Weights of a small mixture-of-experts language model, trained from scratch on English Wikipedia: 19.9M parameters.
Below are experts of layer 5 (counted from 0) of a mixture-of-experts language model. Rows are named router (the router's row for the expert), gate (a neuron's input weights, with its number), up (a neuron's input weights, with its number) and show model dimensions 0-191. Each number is 500 + 50 x the weight over its row's rms, rounded and kept within 0 to 999. Numbers have three digits each.
After each expert's rows: "comes after" lists some tokens at least twice as common just before its tokens as in all text. This comes from a sample of Wikipedia text that the model never trained on. Tokens count by the router's weight.

# expert 11
router:495456437533536556475458558551508442503502523521598519507497441466525488528493433439462496517471547507587525501582455488481427515454512466524374589512518408550470551455458462521555521573451544555519464523418555459454517445531492527437611495506523526570568417527487394574481504465454508611544459534555536504439639506549458454562586406508484564531525501400475441398499464591534428586537499522511418526467531453537527451429434498600523471495473496462493509477452434426466467588454455523542449566500465506366482491408513496560446541506533553495527523574505551471468518501444567457
gate3:496414513504576577446361502548546471538540477578519414446516502556501446451486513534556513541470508395491526450543574526571434476524394488462480543475537401462515489507551425500493520472528510503558607523480546509424518504516411482483480501561542440476581443520445471552465497540551646547458488471497526538519517475504523543486604525536483489531504513441540489423500520464531456525499624525454466486510487480451535435528559459661436453513426483598509478521472457480536514536518511437463525521527514536424453516475492541438417449633514435477534622585346491528494464518516449481
up3:482435476481505504542550522568423503503476511466459462600530490513550440542479517515457500418485514484523462408466420531477586513413502625586510448482518550488486491477547597555440417445497420547566445507549498506555493479551423434469467444573519521489570427502507467523503553542506464417597482477466512507469486443462501398505542574581524505546550506436480588560550511456568389569550530451561541544532520521555514533564556564526459453449603468552601612444464472529520524519510467473452423477469434386486459522429529404514530482517493597450472477440574479469519477490558485385
gate4:618552500524469487441522526514483495468570467407586526453540529592572513439406549432471656507514460425460498384414497522476471554554447476438483532557552432569505507514527573507536448516506558480388470548483570532483496529489478522467579426422439542464483553531466527447466487549523533432540467507474564476448512382507532500539496518410526425580544509493533576440481440499483539546493416569486537475532414455433494531624566499579481502430548539548467476528529459442503574494483485460557539468461518492454506489394495428466467512573499571484465486582473566440406460475566473476
up4:474538577590461441464524456561543490469478517470490420537409414555496491490446504472519543537452575516562523502502451548460575466590444526507478447445430606531609520457559445524584386390529476495553474514479546439563510438537479463495510518429496498523548488528474548518493357509483525488537547535538470532576569518576471405523495467468429524458478475582463480448538519508615447512461454503587539482491541491513431565532537565463530436506447421503534562425449477509570495490505586481457475495466507497438394506500655526555497594559466535437442497535485415520508468503395522448
gate5:496390501469472511405440445485610514408478457439436482552445466557473531509478435451501564509416579517550502446573452496472481516559495425523413634535583547490464480454463439527569507587478497434547495581495513474544536467420485487510494449520616458582512549417455497583605491601480519482550523535522464441504550496586490492545478533533565551504447465481549478457647538515460544646478546580511500480487517468440519527398573491469503486498370480393577559463545506489459492471502462484439514520463591488525547549485494491550531509496465526463458465542468496475543441461477503537
up5:467522450544504475512502541513461509480512458581514450468513435532645408428471448534391544534597519581510396537533467509595473410538458529472455504429506518536484508474547455442498491535487518533600510567534543501437502466583484444510449505490525511502424509492507420501589463560571510441499491528640492524465407513454455496476493478474607424516537483443456538593421491519474511448550531573469520537590496537528584505544447475430443560468464516466480552515532524489471401485521496447485500559521400417544496526413523502420392478480496490442590607416412556548566483556513493481
gate6:450517415533448535489476551420416556571524437470609510496574549431436529457525424480525455495528545502590522548493559547502480568554535505482443522517441527470538529501576436520594513567410576562497402438501490544472400427501538524569509414541598499489454465549396404523411415397477468467449599487508547546548600522406517475532531453510545416585440518510605502518489552489506449491516465447538497469547533462445468499532473532486413477483508531467435497484498478432473531572463488464517543510496534588526545512545451496482470421541486636485437474494522575465514434466565529477
up6:534468503543481576508434513511470464549501460455483545513570456501521495535616388488534500468506491471420424507578437475503489447515545462547472532478597491447544504491554511592481460596523544468457466551408561567543538440473533501418539483467543598459477396467647483468495516463533440557468581477466521608423498587443518535481523525617452475454413457462460585483496560496464440561527471440556438489448467532477460562549475538494500432516579536504537459396470466431464538581447397442407452505535584522471536528522585546459565575436447460528478486430498474505464551496489506520
gate7:516473436428492424443537460511477463513499546496525554514576517584536478537493509513509468556458459453585505411546441524467472446481503464492510485474544584499486633614548490485509500424414527499465500497487555496464523571464442541448484485590464569507527505603476585441588501434431480584517501577531499532607453522468565509562543434557419573443454507363395537499490566585442470547496432445464461429460424583544511550445540494474565425550581472445500521501474510496541528517534565503474454420590515415411514535537521443437455549510517484456458515541480409493509447496517594454
up7:485428505505508465547513525547499414465564492477452524516473523442468463498470475555391512454449487477362552502578480561438562545556508626488534464642593487525483498531471535416563518500569527469493427497489581500473456401520488493530580528521475500443429481557546530459547519502573577473549538454523407436462503476473566528433392565492512542560539411514501495583376437535461493569584522560548450469562584497458526525557483389487565458465508515443531465456434462546561509464555518454497497506510471494438517515535408421467561490543465475520478409521480508538473523608503405446
comes after: " |", "\n", "|", ".", " =", "==="

# expert 5
router:521466496477516420567461575538460528594558539488465467493453435463572452497513418432490490571552568446527541407479457518416466525502539491377502468469518501456492514481532516560509355580449545480533515492509507346559533542432543508454559453513447603593556507502525438510469472545589537537546536479560484549440504440570437452474609494422502473536472499438454441438574524554472546538509411577414505514544593525475557502462528463548505554548467444540481495475520478462454524467484451508537556472495473508492486495467405440480450467489598564482392480465396542517549485571452542592
gate3:567522463556475439599432579508437463538453559489508493517479548445424511527462503530400523444472587518426414466502466497504443506474536465527570531508561486513540501486462558539441505426564464477444482533501518488520550480434588576510586436535552472482457551472429508466501515533583496560435565430540537496416494448550450495573483485441509509552591473368562416503519481542509463501511493524516539452565535467483439425504508611551408547515492457523459465452554514488538526483552410436522493557481622570478420430566441459427486582614526423379466475422480543462587501477459496497
up3:553511534466568524557527419470492552522467477544454464536558423560472473564434559483374498541532548483457471473544478453420516536578446524499560510561549514399412512500583467478453527452488513429408448519467457618434481531514506408411535486416560421519506457407593464468516436498448508439475461436473493618595460567497487379528455451479474504487450559470558596500493488547567510477485552573448497457515532486473477441545445455568469522521560547554522533447414517510596492542454517539445549473543508501597577496595524493538482529471587572449528536440567486504545501530431537491
gate4:581541535520456508533398553496496478498514540487487554510451623525522498555580591556531469479466533523531455440493527468461456525508558461396541535516490559585440575424486452476545466495449469441502454484519558429510524507525555504536522523514443542451477490567480524489421350516469521520508510431537564496398531392440444564497527349409469524496490504500439483512467463530485448537544540523455518480586453558469551489507535514479508442444453516489524506520500445417518517431547522511502434505348503485474473566421593528516538387523572422588573566546502594541466508435604515578
up4:515479533431486472464573477449527503461489512569495492488505497489525486466468427528505526453516481428449548541494553495456456498492471498549484544506586614424498567500511493494513435611511470480505495388436469516517597580535465436596414472585574384387523460520492534498519553471582524435549589532506574436582525448549459434539481536500571508506509526497533518551514541464532429412510564541547412446474587538517529580403494361499486551560452447613563422544512449474459514597486515505525538455502439426455485450579542522497537580486542505474449536464548431519482520504395429463
gate5:401480486513520488440467523515519485483425545522447479584414459497535462547396492512537568473538507427446457441513437498518542509486508531415568543520524478395542534484406499467539508499408462493521490521466524509528512454469484569512461611495511550568497536532472377567482509568541457517543540554542499486508539496504440542472553562515577481416458488401458391490499462471484416513445560653441478552487478609448451514622479606471392462546522408557503578504498583403483550555492456544504436499456529535524571505434529519439492491583473479540488469577400527530507499558503449557
up5:522456452461521450578519460463598514510529452394450468446548607439498454534509566552531516556479559494489503538580538548371462436551530575437471575560561501455572525502460619516464558518546614574493404476548465510453483476500438456527520514510580376473486481511525541476467536478453513434471481510563430472520448510479535474384523463445587445509563467479503460446380492519570517536423531502462493531488518506435537514458493491481523555520477523468439612454424513570488431451524504504507461529449522545419566558439488532565471446498431500489553502478397589397518488543531602464
gate6:529450420436453486483438475401478558493553478483527544479490544430580533502552524504532601405599451515489544406422525517513498481484551464561511560468440587570600496437448496457490417546492428419496524477501463548488605508560480556442390549562489431493530540482482532503442535513492472535507581494592507564468432427596428463406546503513418548605551577496468491486550537441455540486603493497466466480521441503505628431588550490512581483546486539552521488526512536417535497532488441418523459457416506470477575468434465584465465479485541450529490551522443513503458488421450515528
up6:489521563494536512519446554391497479415586527540399416458437447547479534477432441529467440553604511523419519457446499556497549581421466525498451458549465508472537589508551541458495417444475538491523490564485488484514459530420514480421498506387526535484539508531474564518530500489461584465455343499459523615482509498491484531491420447528538467513513422529536457528487527462461573541476478463517471598475504502522495470492540494485597465479513474442467617393532526475607495502368546588480461483524597460558481547559465613545482505435547494550468439423460494566558539421490519549
gate7:515517448429519510527550483483512502552428540536481508522531549431488480551379496551521528547485495464522574576428433480488474410535498569518438542525463506544556414517373438453459507487544451504484504517508473462490509507490499474431538479529507434595458548516486443411515537561579485477519612559430534479438541462492472456473466500616597519502549615496426463462515482584433474476523470540502388451538537534433424518455526519525531454451516481579540443489576575473545539599479436497535517493485548621453540431421433525420483574526523397493489474534423521492455561474411625566
up7:422501493465431370398479455529470519467555606522491493527545495475524511440477531545423597599457507442517547510497469529452486482527404425497522525408605588464532562504461477582478473591502554478440535551434486510549514475488538552494461462554594494594446507406529382500493559511563452451489428510524495529517482521443462516398608523496537541536577522497471473474564508557542454481433492468499514514514548472461516516478539616504501529499462470511508477455472459494482500569475514496504398479566592530454407566439504527498400531537407568471467595567543448521578485368535467515
comes after: "\n", " ", " 0", " 1", " —", "\""

# expert 2
router:489406497458381594451493528516556553527538524515500480496500506506486511564520478447518499544432449463469557473416482510415542467571395540438402462569473496513578549403458498587545506553504562445484484537540489471477531604500511504541553554492438533511540506510422479491503522458500463576564491538483509502439446499569375450636440598468495461528523407484459516538528519554364483539511455496447535548465474495570556522471453486455568525541530410520502451533474463473512556571442534475548591402463445489513499403455520647538418477463487537455592530525432546454478519447559542511
gate3:500523486487457475486587591511396512527397498565396566596509473445438469439574566503564517475465596451458422445487552544495460527520531566468489484520459454465500510508501517552583507546479545503489525477492429426449457497436570444466514445473485537395568424581489586505571587464535540476529445467561477555509380518551521467593456590479476501406415436506445547446556540515496536409625510444472592490459479485504510556525517439505530480483466483561517385532529464533416468562487462559573518477540487478530510503502518545465462402500472588432566539484536584484573549465479504533
up3:497553463556467456588398503499629531465529489500485480548593470485480587573478528589554415490562435481467508538495490433542448513434600478488504473556435461372495522483564565483555529465491377523489484504414554422505471477511454487574460530535454461456487632456537461483477535446572508544478612478465502436451468520468490639540608442566420496505496459524391533499490532551636475482530441430481420514500535527496554488521548498488556483482512637457478528450535503514497519433454481456451507475452492480498508491501534533472432502460522564446470539531585463554496535506383507505
gate4:459548440564490453507380450438483579531384530443475508474533459510509503480520461522600523535512498485415525491516485448370462468532456519499475419528462387567474449511408564438545486523478511447484469536525557522458506540388432522519546559513472498443520469534555478502515565554488491535502482456415474399414539530555583488514498565518487495507546483593518471513655516485481432461502494542487485577480565512532496628557511517518522359506509562524464550453514550570440587524460475388435505498507510545557443474497432487467468424458550626569559514534493499429574501463477453550
up4:478544467531483415498491458561520473606416464477450532444524498424476546535515411496570513516548488493628537463423635504560467493450474576582517549468494463565506549536535564464550505458415463560477506486419605505562454522551468513471524506535483512469528514574482524498525509513483495548415543556518542493446555532403570461483488410409487542450502517450495456504436436473466459513499509455512517580518403446516530566526617598564516544345480487594484443465435565456460518487539465462473564498502448511477612502443554434481532466446374572456542440480541516524455530441463485462
gate5:486458452541479488427543432495561548488478482499419480502460484526459460526545538380459437478547502408447567462386504484525526452506511533431499476580425478469461460416494566542592551553481616514512497545515488514510535472519542538517525550412530548490423564526446531530462561390548537433532515530477537524496490548448474399547487638488559521336398439471527555549473529503434536617490511575450540515517492452516515588498455589518472432471469491387516513496535495479450582598537513466566498439425593446486565521471506507469497448520546519521527448508562490482581424438510527490
up5:485486494451436512432527460449541515480478539494504536487445516438554413452506454538488560518510438515465516455493544502443521551583567433431426563419509539520457573569532534560508432445470419557477564393587590489451474539441423517495516525510421483496481468417497538509507518532477453374496410455403523497534530535533433504508533453530511503499527509518522542446413375520482549540621613504499549532508534616512443447562557469392471444561470454496558424422556549562554496532512515509588451505491505534506484640485544467519464556588523555584509500503518411500570466479493550545
gate6:491533535525407508442485487466489496530399570587498455490512514503490490425493470502445419566440552565562367515505551467463454590422447525447431503507538489494448458589429459510504582580482552501463495532506521557546411591428492454462539557519439563437571597502518514479487500587553547578420552495615521493538590410575551528584405511578447503480466509495492453468503479483460488490572517508402542514536512536456445623488484546446514473477529496428456458452504486550508488554463554499450507484449568570475514407551479528563485546418528452446483472460569508519428483517513549625
up6:544511439520453490534426555443489567463463437499516420494502485570505590449562499474538586587459444512547520528445456439473505525480558580465558467540575497547559537365478418382518560505466437506493431586441448456459555533457545595517579444454495578410451531522491568549465500544464507498454441549474414603488454573468559469516579419416531486433425594482518556520476522401422467521396492499529571471456546406474549459474521476576565473487508511515440494520431476486502558444530567497432584515516553477579498488541527472536506575518508465488486539509483525399489503514564558488
gate7:403455491533513516578506495406492486526505487484495523463477522463454476473466482485531489587410503467565543438453495494465454455573496588468524472540596452426526481512576568591512554464461525504438502597515447540485462469520485533558457485515502589539548495520486538554456407479536493528564522519508466513536588544596482534579551578495423551435490441412509467478471550517532532470478534470547492522596513566447461480476520530563413502467473393527364497563622481443436413629447424454484452542435587469523505476476482511509564458431453574525543574393445509472445584500456450426
up7:531441495449464480449505397463516473459520508514522553630442567442494519498596530496507504595515356475445561591556373607503510518478466529487474511533539485515535498521556475496528457504542538477487456543437511511509521506515571420550439452542443525376472519424516445486537553445531551479414530461583446503563456512459516468506531374548548492511444520600469449441453493538449560479491452525469514508498547454510477448505618466417513509487473482462544521451534571480514605423493500513512562600488504574459478505443487652506401500569481468514500486549487559441592557506570472578
comes after: " |", "|", "-", ";", " (", " /"

# expert 12
router:621541496430573454539443538512444511566530491509450427523502533418425505539621492519550526624492512476564492488445554546467430593522567560364426490504460451455482588472509523494569531461475452489496443491452583484552574515478512489416531513439469558527560463563530460516467501505487456491505587355489452445451591455506495537445519551473514479567450544513523556525490438488456530450519442417565549536555505528537567522448464487473438419558524495474574536522472500391596584516495458498430500549516484383478447473440468601524511518534517477482477489574415546473493430543469444550
gate3:604451477513498418523565569514515449482503491492447510523500498580487546594519421545549507492473490480556525465504511532606527565461539554465508507433458597466523418565505495540544555470567527459507452423500559531494449569550453539436540440559487526584483470501566521491523566427575465411480484491500415408448566483524464397468557460430563473492472478481491447618481544501402382491481458430479395488529486483531616386468518550535502505490536516429533445492510509545436465534524512494594539416568497528484562585482546439500441488570439501492418522513468522396446436442508564581
up3:505454512491473489505499458461425450466475614541504549470569571467520569560370540435463535520451521590378508562471439561473513465519454414480506516535514436483543605620578540456517497505511509476536490571455464580456478585450553470513479534632547468463510504511482497444502498487541532501388513392537489538457443492486467511557543422503491418457500463457448545464582375538456410542521472479506500529561523537489471522560552498578477527502407529487467495512483475464516478564473436538549532413507502479488441536576458455511487456589582533561389506444534607572457391492540473516
gate4:446557513573506521544535484511589516468554490508552554520422471497549521474435509521513474473489515522531582476524549539428546562462507502508449476510501493493469466511389437463459524490487496444573470518435554513524485485380516662476546504506419426433467489553575411606579539490528448473537468403555493470431480389520463568531478443444562409510552513502495415573515500579444587571458442534539483511518555474476486428490513535421518434501448490466545529487438427499453568563537558619491494518508484489491501493537554525494568626487459472404471516588499457442548506560387394543
up4:598567557449427470587537331558504498520523437497530497451495481469461512447569532502523402405520477419537417536474570513472502495433486512543545468563540436527432495448587472496450615382460520532532505548507455480418537509476479480442534566428502445460478535459490545442454521497411539456525467607493564509542535480530454500551471510449470555521602504476344494503484537648559539457456592479468531480516557493470498567403527583453452489474530490456507528442472517472581535515498471539470437508395488438522577504594465455395524515506505519548540502490511504557501507516545518485
gate5:525575514493475598472492469537442519452498510404419476525586502567465524470464475521506548537526478608500572528483528413517532551434540391489484534548482567505437512443472628436449625568486515430547486443467445620495551498518529498523496498486580441571507511641507438512472487446415429473563552451462438531518557449597456463536429500571528538538443478471546477541479465435474520419508433484521484514505536447569541567443541509515442522482554436483416495481411438511502528534567380535493539469477515428570467556460498469584473531586463450474440498487445453487476534509519592577
up5:555359441510526454477433457467502525559523478514482530415551500459453494522451465454523571482421454537550384477637541541457468483502453567551511457555471460454517528553547511474473538440502505463480542526525465502491570566563478499556484551520473457454524502559501452394432467507511503540437485514507592589445526398496476471509439565481430555500291467452443546566515474395424554548520473437492525556479565535578416422483438514495512561470599483504545449520530480450570527502528530506492541601474515474508379472483483563455475541513482507568454526500479593545548529551528563458
gate6:566434487553473462511471458516524649552441447487521603537538504581522464485580497466572528517459524545639582483546527506446546542439475453447462518351529553508506491444578414472524442515532512468490522523538537439549472510429474498486478568483564505484529493501506423410564535471427430582472574481543566507398453449466498508545507545539508526483497504515497492385481515343447432477476526577505467570414526505574535530564500517493487518511506521411456573602484527491504516533562454521498441539528368438482437539452456533520565429522571444553542464511451478512574524550515553515
up6:441504505450452510448495453389481468445500463424538481480490453469493498572588477418510516492544588430528455487505534480435506500482357415508424533495465470505466527485508482403531461558521528497569447470511508462599520512483519398520521435472438555425438485516452503443565483565474531480473453582518475479443506456536503554600459553464524472550567475462591535524500497641486523575578497626489469524477451499535464470557548590589480520442520454466447487419554628635491481572527553457468507466484498578510389567535451511490452425543530447489501532496562508546503582524478590492
gate7:571551453449493542462477505529501568451477570528438487497460483446504565448563559470594440563541450613546521515428499562494494531513431551436466520481475406490578486494516589410520459583584472326592538524438539507540523470446500576365523406539497507436610368491517519476540501522475529515359527473495523444436404500540576500490543487503538471523430478551554463527471361485499518450520433511555522523592481496587490576470407527511524501480550477470562449497523512503531552533497518544475522467459484487469525455491445542516540511471574471450482545525496533416471442484518534543
up7:455411550484543458506508547508468497644471507506613479419436422505552500436464471451523455429521556418513484550560510435527503496557502508613450574474464453513423563514479443514513557444486489470487536529543482577482486465429537497496529517499525460467419542386469511478567516520522482520550400493497493443461540533479489478510559529574558509484554527504561495540480504497449548624570471520533522442439467522472446502547431536549576654476413577543485494417553517585555421453520425498572467466487499486482539517629469455443481374510521425521517617439460472510540519495394480495
comes after: " of", " the", " in", " a", " for", " with"

# expert 14
router:616417482482495495452356492501574580538561543467452494462470558522433596557563431405510483500492454501494519419529459467500491596454516507481411513464455509510617525485482500521471562485454560517419533415542565464499559551580525496412446546540497448537499500481564447515499491468592453498455536438519461510430525518459340457571492582512528593596522449464534502455447441500362525529528536438484504577503519490593536507483489537560436496497499449511497516546511503480512445604458508470562498567486508427446400482467499476549448531516522508516470538529465615452489429587472551481
gate0:452451434560507507492412499507502530494510415454481581501548487529450384435461422508458525475550492568603509488508563599462467435547526469442505551574462461527473430531446547558429441476530535523560493497477510457409513473421558534507427408480475498595471513521513514550532441503447489414401538452482514551557519438527430476446539544566416538586437465505483473535557479546452524444546469546483541592537626624570538469518559561449476485509580508528513504441425510521601505556525448470490506494529551453498448562512521458527523436500458552401428530518422506491508488615408586515
up0:520367553552516541516592504516493567452538469567465524495585524457456561536471489498478519574538496515486482565464551406534569488415537577494533481492447484527406522462429499466553556511464459435522414501569482550462489479480499530587567495526418533471477408616551501567541451459387517539543509555553562460414563555508460399468554409494494455449493444378463426484490459465471431549457461520480514516536396457490432516492477579438548443539435584440479546456461514447551521460549557460469445493565470477524452561556541521623523500524490456537514483441534432497478546445535607536
gate1:560530495534421558405479498472566605490485584483539514530472462559503387577543424504486528546547495467499483516470540455374442418543498412500382503459434468491570487546549519544504521529467661471612573496420519484458473609567492541521495530502452485465541497566507499518546536509467469457480548480383397492494557450509447517586515496465561533563468429457529503576406481423419550512522529459481509467450459512498494502452469511490507529563525406536458530528562459497562529536484523499559478460477405540352440464514467518481542499492527510529569432433522569536492406494501476583
up1:501446569550516516479489520450467530533532577552501402500437460464542551544452473455429404443544530544499379571488452556532539452551458479510441487539512544449498514525478406478449446520493492443559557457502500521502568542546460495453553525532405418481526453503573505523435444537588556432508436467564478492535518416544590426484554418490511512558442440554450544630480535533528424509554477508544578511489446556474574478507564508549546594519489463565477452474474412548621488529503470527453579487400443573491590465494652446505429468593463502439515502527455490532458502433460531499
gate2:492537497529468480487483488520413546451370506533459566461522490419508536487455565559574502466539509550429495471541442502504501474567483445543449466519509487499464496488534594529483440473622472421507597478583526542514530521532480457503531471411450491432599477474501468592429440594499565527515544520470379537580533479471461496427480566508530437546571567503515546545489489562482501525503559607540504484472461283481481518497451513561550423455521446481516482455553395464467495528466468519488556506653560526522522441548443527473430496485429437513584542425455457510464530506522566452
up2:448524512519509515475435524536530468619395504529482416464560501547551513529492530496456539512557481495599459538517473437431486439459523511541483612450513532551593485430475529546508611482523448458457424612606526448482545563504513538480475484573492483552521516445387530536441545479518382493375477579538450418486539591543512492542449566454440507455476365537545463510428530489457511490506547465459523528410465507499400484558455500484543442523495464544494532573535477524421446496485559495518489539504569520488559495505425549552476446423490507520537542523616564527461394415516419553
gate3:565576599475462471582475453449489532486531515539517500513437453461534497529551474481549505554468537579530511509383466467577474479471485461493524512422413435539545397518504475503491438538505556452435466603555452565420421491597556496516416600460457559488552438484477454434509484478465432495467503516422393534514515553445451568508558522522582618500530516479579498457518505485512542438456595541482520561483480424476523511467644562489432465576569475436484463515532456557490530439474492504485519644388564485398518458480429498565509539422514526511455565467445538529450531512509516466
up3:443513547519541396601543504438569419550481503515491582506526515440439508442466527507509498465526486451444423537477432538473486502500467541562509499473561463576384485450456504554434564483408411488411477570514452440448456509436590487538487596431532504491524484556600507528500519512562535575484504482425356492451503509525508478461540452548522479504451522457510416532574502537496531513513500450517567465449463473483530530575473502595508542623474433538527451475612587509571530477423462532519560425464569536483600591495519529527529435442523432398435566430472512520492410489557495556
gate4:534501449427474492532525512501468484587581441405483443486463575551513454431510482390470575546469494509536501494519484440478529543482575562461559487492511490405568520424512454458424370592446487458526484487523561495513499516428492513499492537574524464454547507436449506504529413501535460578534523511514438568359447529503463565454504496554458516544533390474489512477584541485521595396407633492493594534581546527571480475509484532455437554402555524611447453508464573462577454549519512450592531483511601544553480538464473514501494446476484584427513461533513448525525468456460507547
up4:515477467483559474433572538525447572453440494516535503561527491551572501557530393408451519576490435527482547557562518420491499412454450543536463528485439436433446534453403666452452495487452481527573514515524531482587429504472529496584622547413490503492452465546403448518526470473579496521402519563460532526508500502511454478436463532449640515623450466428463494528494521472515512571452476457573526564493532517489513478453472527436532488424495473532601525467477528436459525461526528548531482439555471444541492441498580537601547488406503508514549525488553473428537589404508479498
comes after: " the", " a", " The", " his", "'s", "The"

# expert 3
router:484514449447518485585534545579516477545588596521488467460515453521450503450494547504517486500480538574469576475558499511474531410516510562518460468491430474472540536436487411496539411417441534510466472473402526485442491527554581521439465505481423611465581474548509502501389582479519408503486600460451457534370553528514574510531412552492405500452418521524453518427577499558544569490531495509507477619422601389514512610461486546453458458494521493423413499467457513504507504514468488483451547503559599459546468589502527548521468481509581443412538574462470464524487538541446520530
gate3:439474436433500491546545388454538508514521524591479471503536462436513539527525581581467454501542493468484493483483435537413599589515489546475452415483497552560629512503535505588533540356452493513502522504486480486590423419435436423517450512520598499571490468507436478523560563548438458448466550519563552451452478574515572579494489489393535477433475515500464590531523597559452546426421454524540497503503454434528479522539419490491494488473471541511473547465529440431477442554535482546519490458574538498505481403576548609471489438498461601514426528393475520567547511482499473555
up3:470489594441439495448468540544511530514507499497402484480524520505471500494499463555534436553464513542514532538417567523530531440524526617505590502611525466467512469609446538472476449497438397636506517446516528447489537472585610633541494425420515466488500597450410522531478488456511526569482463460437457453462513596399490484488440551523443528494632502509465556520498439480545577481489527510426476467415455438478391533491446544517470472496487455499465484455510446540459489509502483477493629536460514479474498396528390564527623526533446504462594458470487505495520457527529556483
gate4:509485479504549526537406489515602487585503472511485434461456466498432509493447503485514504577504496519398517447439513530468571515550564531533478416555598490604604409421471509528539533504421435521489485518439517544475518503578612500484562512511421663418534434577401560514571516572454533467444470484390466488536455532590470494542458544515482466432502505522389476496552557497476512568503566440522571531456493488555510432483468467547652569511603581434438479511482524490559504506507442490495533424528464465459570462552471479471489444513496458433500534456468413476506513496431493514
up4:516466544509508540541548490528490505530445457548472513505528431407485423568525557524496598491469535469524550401453490507444452548512462469548485405613436626490469538513418541485500502461472587502374620520476528489554469506574488491515439390434499458477476455473499566453545390490608525496529569494587535457563463352526446532510500454547466512561501483481572558423472547438494480441530542450486492359554468507512459484500437544533572521457458515575508529507482382436477505518491502581502482520524487486615476575603479496432514544519460591539480454528534507539507448507510440502
gate5:513466524523539456478514538468523568502514536526397543482460487530527545499439502447440464566548533560482439496516553566463492520461500573537546610516589409506552518432545493423543514435527537475511518589398501575447576505593450529433542511551436525518537467424460426517478458504522496466604441412494563480475557553477478470427554443591479421436417450514439527446443514554610570513505494570555511512406557435455496474573536532507485438469497491483480418535449472534491487473348479463450484510479384524502527479599468461545590557491440464549576553538551543443564469471462445544
up5:516532550564440480575462409424488540518504592529445482467522416498495449495476596467493538469458554452555479514506503471549489490548519434529546511474430519456503449491467523522547551527451428436425548423581461538492422518564551472407468542459539495568525536394398433490525453521480463539580592578481561523523420527514510577556589526504565613429474414482448515532542403462438563480521525434417504562553559426484444572517519510580466452514449511449501406510525491408489513522557544533487447527516522491564468475522446525490386522529474530564539469485554571524576448407414584530
gate6:457503507501524427547484578549483514523470568508515456489564544476567506506492456466499463518505442556410460471543493477523479503534521517569532471541522427471467496434523558434546486509403459536558509479446507416436444526450579524489468534510438513419520495584446483479505592468410421438583547479567563445541504560433497506509447532486458542588536419496567555513456510496419490539478572507481499582451542392493422565489572505582540457398556486505478557448480550496474542456532434537469558412491581516533534564434434386456460392576486539529433603524441491557513649478455493595
up6:486408538475440567439442470550567334408537497587571525533415490439489481460585548457440520488480457521641566479493494538525561414506429532535466411468522454507467513474502554512556396472544522467541466529493542460501518503536473563568440563526585572417459539446489453472465524540536458441376536547553425541485493495447500480518410509534449479490547457530538404470453511458522442513496548536514572387502527482518535486433535558579541534592582501494537404532453440427589539470541516516511559448495473480479531425592480525534506560514475489518452468483562542420550488488461563488
gate7:484577502531577591506597512555457526451566611574427554471510494547566455513563517524461488482446429462580530452554530481447514472536486549522454574543574476395409529456607410415467530510443481507415467417460478468430545543469534552458405498461502452486439437422484463524495504465462520529546516522472527605455444505522493526540440604564491493467514596435468479449562543459563602497525491556558446521444527475520557547472374549506444495528497467522392555493449422580521466464521475583549511483560492435538513472430543538441462565521547506484516477455570499460567498450488428549
up7:488465451534612472565404484504421531573436521476540520625498517539457551481544449494513439556544548532556415468445530574467445416541470528592490535487542440518414502525474610470517472490470471439481460449511566558531457392500502486602528443507509445410527491494388511451504547494511525522464430349448472464526585503484473477507529408584526498418501573535576474546383480486515535491490481526486471522540527543503469487561504435457516587533541481470542525534491526459402505473452507448496523541479518517619502473521524473459578596506619457537414462405474456437464540496449536561
comes after: "\n", ".", " He", " he", " that", " where"